Weights of a small mixture-of-experts language model, trained from scratch on English Wikipedia: vocabulary 2048, 128 experts in each of 11 layers.
Below are experts of layer 8 (counted from 0) of a mixture-of-experts language model. Rows are named router (the router's row for the expert), up (a neuron's input weights, with its number) and show model dimensions 0-79. Each number is 128 + 32 x the weight over its row's rms, rounded and kept within 0 to 255. Numbers have three digits each.
After each expert's rows: "comes after" lists some tokens at least twice as common just before its tokens as in all text. This comes from a sample of Wikipedia text that the model never trained on. Tokens count by the router's weight.

# expert 116
router:104157075094083149181131162118080124141172155103070134108113084088123085107127074107093136193120171110121114148174082094177168118104087103152093093149098104158132077097104106127100078096108117100094168153110162088171129168173106105087162081
up0:135126125158166102076086151123124069126157148114113132114150089114164111154123113213139196100091140120114134107153103106173142118162112149143096176130121124119168104146148201121133075180150118181174093082117119173138150094181120150165112184
up1:188146140159182112113108101095159144097079090107130134152155115139139155093096119107132182134143107110159118142128135118109098109076144155111103183089129077155074158088092163099164167158157148161167150159103130197131103109143110121135190084
up2:157170131141156140131113129130174159122186095111161156139091097102166135128087141093100166129050133083096112110101170141132126144050169153122139110150135161088097087091147131079100192101175198107173112084184085148108158141128107118174087146
up3:137107115144133162153102097149140147100186118136106109114125163158078139189063104158127107127160140106127159083129132110158081139149140089099135084141186066102131185143142159107180176180123130220107064094161123136160111125116177174097138149
up4:121128130170137139126158128105138113165162128129108117092078158148173180139099161103136164090155127064167104123079144210121133150155103130104153134148104151099088079169132154144114103099147115160161111121106056181137113168138113159175145117
up5:148157172136184130126142137172118196130084124152137091102106111112155119138183211110122109117139143086146137134139180133136111156198105186109096082096165159156139135068164169118182152140115106192134153089162156075093117150090143116140105161
up6:155161163120128112159097122169094075121126129069179103135165131135119102142129118158075087101126088154182094104094096170112079131148106163101096154044082126125122113146145158093113155172109098107161086081088123146162075105099107132145118123
up7:090125146159173106143144126136131139117176116115140125150160150113123212156129194097128131120163096122127128207058158150110114149200064131129091128066165137148105134133092142112161113103118091111088127148143116160139112119151102068176120120
up8:159122204195149077069146104140168121135124152130150108127156126102146110140141109085066103126181116128141116077108148150106107157103098137144086102143148142112142164087132106158194110173167144107093160076138120087101113118158156078131161080
up9:162166179138150141144112140144169145143207128165130100127107087131117174151108133076132099110112124111073091089105126111176101176126122134138141121102084118116119067118144152092169166160136097200212104116091087124136137103122169098166137171
up10:067096168168189123099106111134106121102115116100085132168151110157088093097123170144094160130172138110153109124125189146162116089109127146098114160099128161081096155093165109100188088154094092190131110133178097096116153132155108131108163157
up11:177136156106071137129085148160196081115087150125161089130110136113137178123159131152114076162193110130161091159092159139169135118146126126134149058150156223124091113145129134056128104115157120106155158079128093167171075141121117106152112167
comes after: " |", ".", ")", "|", "\"", "JPL"

# expert 35
router:137128099133147114116091123135111148166079167139130112093173083126111096157073173110134162105160103177127133109083108166146114139154160163164109185105158119129137159122102170115149158151101214123195132162112157114159144102096142155105148155
up0:181101118122188100077092105161139098190049130168119136118143178167143097154120117133123099125071087117112119134116138154121148141109124084170085199121132078149190133145106143139160153195107119191165183185096135127103130074186121131182098162
up1:135160132134113108114140150117081118073109118109116145124156152152119130120118158085142132143126125103107118140075201131099074174132154165102105096200152092142149097087086131073077096199167159080145107153101140169155089123141159102156160144
up2:089174151122128112114177130183169153133147139129127120129191186135157114170108172151112104202068157139094116089136182209105169157114111181164149160108125147095147149152102113124083206150146150117170099072172152158144124097129091090159135119
up3:119130176052191140148113119141114131150111091156116105073053125134102162117074169102110116090141109123130140126143096121164073118154198122138115152154193110133136153051093100170118177148095125148158095127085139104158060057104187174121131193
up4:159157133138106125124088118106132141120093144159133181130109093110112139160122175143124109071144128134107113142104126176099156135157161137188160105105150165107104112134134149062130182127136139144198099180164058140188120143150161150170127108
up5:172106121129157117102090159137089161120081200159142115155186167142138073189176197199153129073124109099160131138104123140133109128166147165112086117060094148105153153159140147122170106135088132153122125133206173122117139162142182111144138141
up6:069143114107192152132128109163089100179158121115192133094149087067129130146103165204137120082116105174105128115100113164107108115167119170137143129090091127120100131151138165043139134153134147110208122148109093097170077103153136114139100131
up7:094121130137141158115118139125096155162124123116138223097129152114132213093148107110154176070136130173095128176094197135119142157114093112168138090110199105142148203129152187083172130118126180098139128172119173083136166118156149150085133137
up8:115150190117110126128136063181113152114127138139110132112057145108176108226079124155121074101120063120154158131080162119122121118109155112088128085183109155101100139125081163076124110148174189108121126082145183111124181117156116166121181112
up9:171146069159130127162029057213089099166168114086130099154121110142154115190069119062119148070119103147110104108117130103125140143100156122112167158111133156160093106118115121105127106185090149160163126133077136175136124088111127083183138132
up10:106113143199108190125066088155138099118102145116180123128103135139130045142124168136128110092106150084119146105163122168099093109120134159120147195183150140110074108156142152121178116117088206146162105161116101158098122154146196199163126161
up11:131119154133167139152169221147132157076115140115153118122102135143165113109160119100095175167161168066125121095105136155113080112119168126156106132059175107137090109118112138116128098132169113139164138167193120135156107115062130130153158155
comes after: "\n", " the", "|", "===", "==", " ("

# expert 23
router:174127168145169095191105128142142152129080109134141125119129137065144101102133150160188100070157145106181098134111118114128063197166157137119098107095165131139109145172132136129076113157103112107146138151099122137134115099114195108190161098
up0:161114141125130175098084122128169162140024166132186160098120119120130081110147114157169155136073151100072133129107128143123144059184134068182128120111164132144169096173114122094161148214154153105114141150090139138134111106168120142138113108
up1:153140115156058098168133139108159185109088065146154119145116164111175112087173106117144084149115092056085074125144145122120167053161158188098137150165192134155119092142094136128123113137168097166128128171159124143099129132057130115129163093
up2:169134171099106103106091081145171122096147150094170161164151148133132111147157115093133152142117103055134157112131109143118091159087112172128148176111140098140108138157163073145135197186047136110178121151095126146104113118129161156218128109
up3:148103180058189170185104105111158135151161128167159147126138141126090122136074127120170053124169155094129111115105164142123093173144169109086118080175110096142159162115124146116142155127090087181163115099116104155182161042089235141136160114
up4:149082153151135134143142186129174192135096134174167158071098189171079117104141152145136131074112128063122153152121095155116149179113178105133176114123131103147102171179149098117221156132155108102148118169195112161147118145121135139153161116
up5:163119130109215113132060135152127138119080118181157113140140164127135051155139151139183090080113144091190180167078121122108118113149121140114104133106164193108167137179127116168112113137150143127117091116175187115115106105064155155102115177
up6:140120134193130120200168128081115112132132148107119131063101093104126116078094151124170147080122132114175118102109121140125119144082102150094099153036086091109152129130121141073081155085116080119144072136156059136123125088135135144158111151
up7:151090140113116065098092136144111096073114095103150163115129088082132193099129203109141087108150131098082056166118165132172057090182115133194082102108163144147080155149137207136129103144150150122177129125093101165161103120101142087171129081
up8:147128163214085122109139119158158104149141137132093128147094158083159121172115164096108154128094118124129065092132149074137124095110202155135131144113153090159102200136127152141129092167098133089122091112170124192095150133141180070108134137
up9:190077169165180043127097089134141130160104132127133141163141108146064110202116109117173135058134118122148139109093078110132122110105155106156152160111096101180114080128108154119093076147160108159087129164037143187121178168101149125135157124
up10:116105097161157147162115067192147129182149135130089118125098119130098133125101150134129131082102084130141108099094166151165123183115125161086119101141138215112095159183113139150114142072055093135150148120111099128158127178103139201102157126
up11:176152183142111187129112136164153132104187165139145109090100149100129147154150140170102106135106128134213079124137116132090137063098165154146103104122193118147114101136174127170108149144114107123196165146094110182101115117107098132134176155
comes after: " in", " |", "\n", ")", " of", ":"

# expert 24
router:090180151133132113095096118163172120044166152168148158140153091119211145120104116148153131054179161218099090171118087073127108113145181115137161134113147097131113108102103121070152129150104166124144098149097163155117138140137143110117143109
up1:137144146135095101092071141138127238088168088099129123133122156125164143138075049143117108118124130078140140108137156154104153103123162127170124176115148118160130123093084143079136100122083166141161156108104149169161160185117113066157093112
up2:117134111130095076104132085107154075097167131136192109165188114152111120135117162130134115104133098083084090139141151111084152176131086156139109160149122104117127136142127114103091153118072198132117085160107129183106165104140144129195116115
up3:124138131102190113104098082087113124128146082246152120137152138112114160188059146126084117099166116127115108085100121189121077155159149115125093159160125138137161138111163134078132164142099141195204118070112137141198132098161131107134152148
up4:085141170092102142143117133200113130112099128162205132089103150130118171141115104122158091126170143177108148107141110138075094146124161117146173137098166124123162102156158150101125186112121140103122153153177118181195133129118138139129091142
up5:120113139128119189122128040136169148132145124149132025070099110146161099159108192169167116121166197154100139131125179111200120131113162159143126123154120163117179077150125121180176092106087155125113101159091143095142116127053143137105178127
up6:067153177132110122071138133143091144151127120117155153116186124169137117136145116132131115036110112120142136110125096101136099135136157166137132100106086120110129197147158196113051154105084128113160159140105142149146086121097083101121120185
up7:100131216087136173128071172120102097075124119144135126117139110146183178111151139098126102056154075125119080155139130112108079187184148153135134121097132083065123127083124141122147126051148165123112104109093125130144132134111094063158135117
up8:118080108177137091099142067148202172106175172136141118112096117140137181185133124122073141111096124106169114124090136063138113152134122097130136151144125107134092156111114156121148084177142155017119173156088150131134173169129165157107135099
up9:136114153176111066109091144130142141110181187115145141135166139155155113134118100092134156105125150138135157127087104148120083156078157147177177074153108177158094121059130130116149163220119082183098123148123110144133167133091123075157144133
up10:094138152199118167143151109162192092094105085145151100111111153167152138113086168153165151096156121156149115117160120142127133129113101128088141119140176132108104099163149130049147107143084130154118184123119119151128099185118208153118149135
up11:143134176121106096121123174145160119116118153147131131136143092154125123124172129092167117171136102143166057103139165204108127112152161091177145116105182104160092102093161143093089122081141088129162108125140138188130147124126090136144106132
up12:110161185157067096132114128103117117132135071150095110106142109145130125165106145158145110067163101095108116187115131140103154092135172176154187121079147170125121130112139144030057155154168171106136141200099122121165169098097085101109101155
comes after: "s", " 0", " 1", " 2", ")", " 3"

# expert 52
router:121057161143135125144090080164096070105174095168167144133134175128165128200128203126132158146146154115135137125147088138106142129162153092080186136097139143140084138062141133067136112108139143130058060123089149101153103131114154171165146127
up0:143119200121110166118138105136103110120095082154185205110130131098202128096143176164127105142153099091143104150163139119119162163134144092109115125117173134120103129162144138112153176167124116100116142181102180098148100117076157152160136128
up1:131083157151153148117095097183102175108149105149127161132125196126195125110089130150134074171118109116171139101163158148135166147140150177069109135145164141160114154060140162114124192152144112094080119121123163152107086089144123166189150090
up2:139081147139087141114088132137135127070136145160196112185130074092169077248087193156129158123136159137117136134080115141169159164136047146104142168119068141105163117124140088105145147089115109112118112158115042138164126113105100124118108118
up3:109098137127181159153086070175133162129166103148209130118110170141104149171073206129133104162129147127141174060140184136055096120134107108082152159090147136150070136156118135097132142137169096150131100131163148095116131080094103145122198133
up4:104100161140156109129143138113114120141101100193154127075059144152141131149164130147212110095171157099114148100073094162087176193127073113147138106107164090133114117145162135103132057123166080084139086143152093192173124183114134202160139121
up5:148113129128074147123085081117137139151124136149124113155133145090129078178119204162096150086129133113158140138094083084128171076160125134152122113084127121114185077090136136102151096208053144157101113109146141127145165188089184111121149124
up6:078175091117128126151086095084132071121150114102118162144141047085099112114145180213103132107161107113175095135097071195086138112156131153114118155079112119126077126112105148154090156166148161128107140142121090125099111109113117139126079133
up7:140143159085139143146122152097070138117136131133147149097208106109115159113153130134117087097164072111079036186089126125150112123162128140173116125102140147126082183086182185153138093133101145145099118140106111140149132120170107100199111101
up8:136123161158123164101152147177115135161140120107100212138104155109111127201132176158068115150172098076181081127107129132135164135106148141116095145161183140077108138121031175146192131172133116084175158107147143135166137105120096125111097091
up9:146160170145154096103102118126115116068147095136102194137078176117109110150140138016163086072113167159105104110115120095100148154108169114153159151115079171175096142102135083130101102125148099164159084114085124093166120133091154125153128171
up10:130065164163130177125145091128144101140111146070116097134130127181144091107101110127155084131175041131144148077177146121129077157115110132126125154128212172132095152076136107121141117148137146086184157126103120155106165192097170186123135113
up11:142065133190142114119088098157187111101140174136121119139057179070187155155200175115114124082126134098157077128135176144047038123150119123168131167161170106120160119083161148129125111099155079119091144087146134126119151130077100080137133165
comes after: " to", " re", " ", " in", " was", "ly"

# expert 74
router:092146074097072137172149169117078125155164143101082152100107085085119084115133071108093147187114178110107126154175083088176170112094091090156103099150087101157122085118111089138096080091104117089087172147106161086158129173161108112089147092
up0:162160165191148119092135117119086112176146079110170169146137133112165151105141132179114100075099107137145142088108165086148151077137114122151131164078159143125081097221170154136127139136134054117155128134107158144137142134063099162142114133
up1:083141115158129119110150116131086171093132046163118175148123164101113161152136176122118164150110136083091089122128140132083136125142141178112140122149158132105149143135116136129087163147133125099095085141147088107159125094122118134191150132
up2:048125113158135163139148093127222174130147079127166172160148106117116150205138145179089141132109090090165107105097142146129127109145132122081157191126119107126156114067103073160146160171122180140142123103164132185162132157134128134202091158
up3:087172167082225172094128129105117126138212103143134167084156220151107114164065174164138099131173157136148143138113132164106108114143145129084158155183139145129102155167152125082114192179086130203152071080124099106172096076144166115109182137
up4:110107107153181096074173196197136138099136106170154107073062178160090156137106157128150107143118143055147140090096114161136152172157085134205128116117135102172158145152118146107193099102132145141173108094139101212114114159135152151216074149
up5:096141126100161159179112112135133099150161106166162040123126144147118104122148195192157148124148126133133100139149125146176104111134170126101067125140103137092178173110169181110117091127080144163092164136156120129098097152090156101170159131
up6:137156130155172114123171162181088130125126121108127129079175122138110100139133128184165070094092105150162122122140131169094057139148148130188097119128053130150111109109148157070123143153100127165110131106058091091109124120131155093134117139
up7:121114157113161101101163155129125126114150067141093126083104124145083199095134139147185092112132076157132124199083141151138085142155101142145124099094155118078085087113190138144167137149161081133126061118114182145115157144078134076167133126
up8:142146132140116111101124133202114085110157082127175116166149101104131131189146130121111136162074092151174116169125165152174124140130107101153087173196129125097112167097103131140137101096138071127086191124130141138141131129118134046155123083
up9:186119130105124061129162113104139116115194115105167153126148140111125125119151167144129165054114143147104204091134113048109063124115151086148155149164098140110098132089182121064162153180143098203157090129128134117067082121124147115156132178
up10:122084169116130102128146087107171092130060091147090120098153135148076078124132191156154129119152139163138150094142163127136056150076132160103188149115207133054097141144169186138163138092135158108156148132173096166117100157176140211112137149
up11:174155145139127094128078200130160072090095133149117105168079176134102104149154127098108106120082161149143094130116130151151095140111135096094088135092193074098198114121119161113175099125109140098129168129136119143086056091103108184112075168
comes after: " |", "\n", ")", " 0", "%", "50"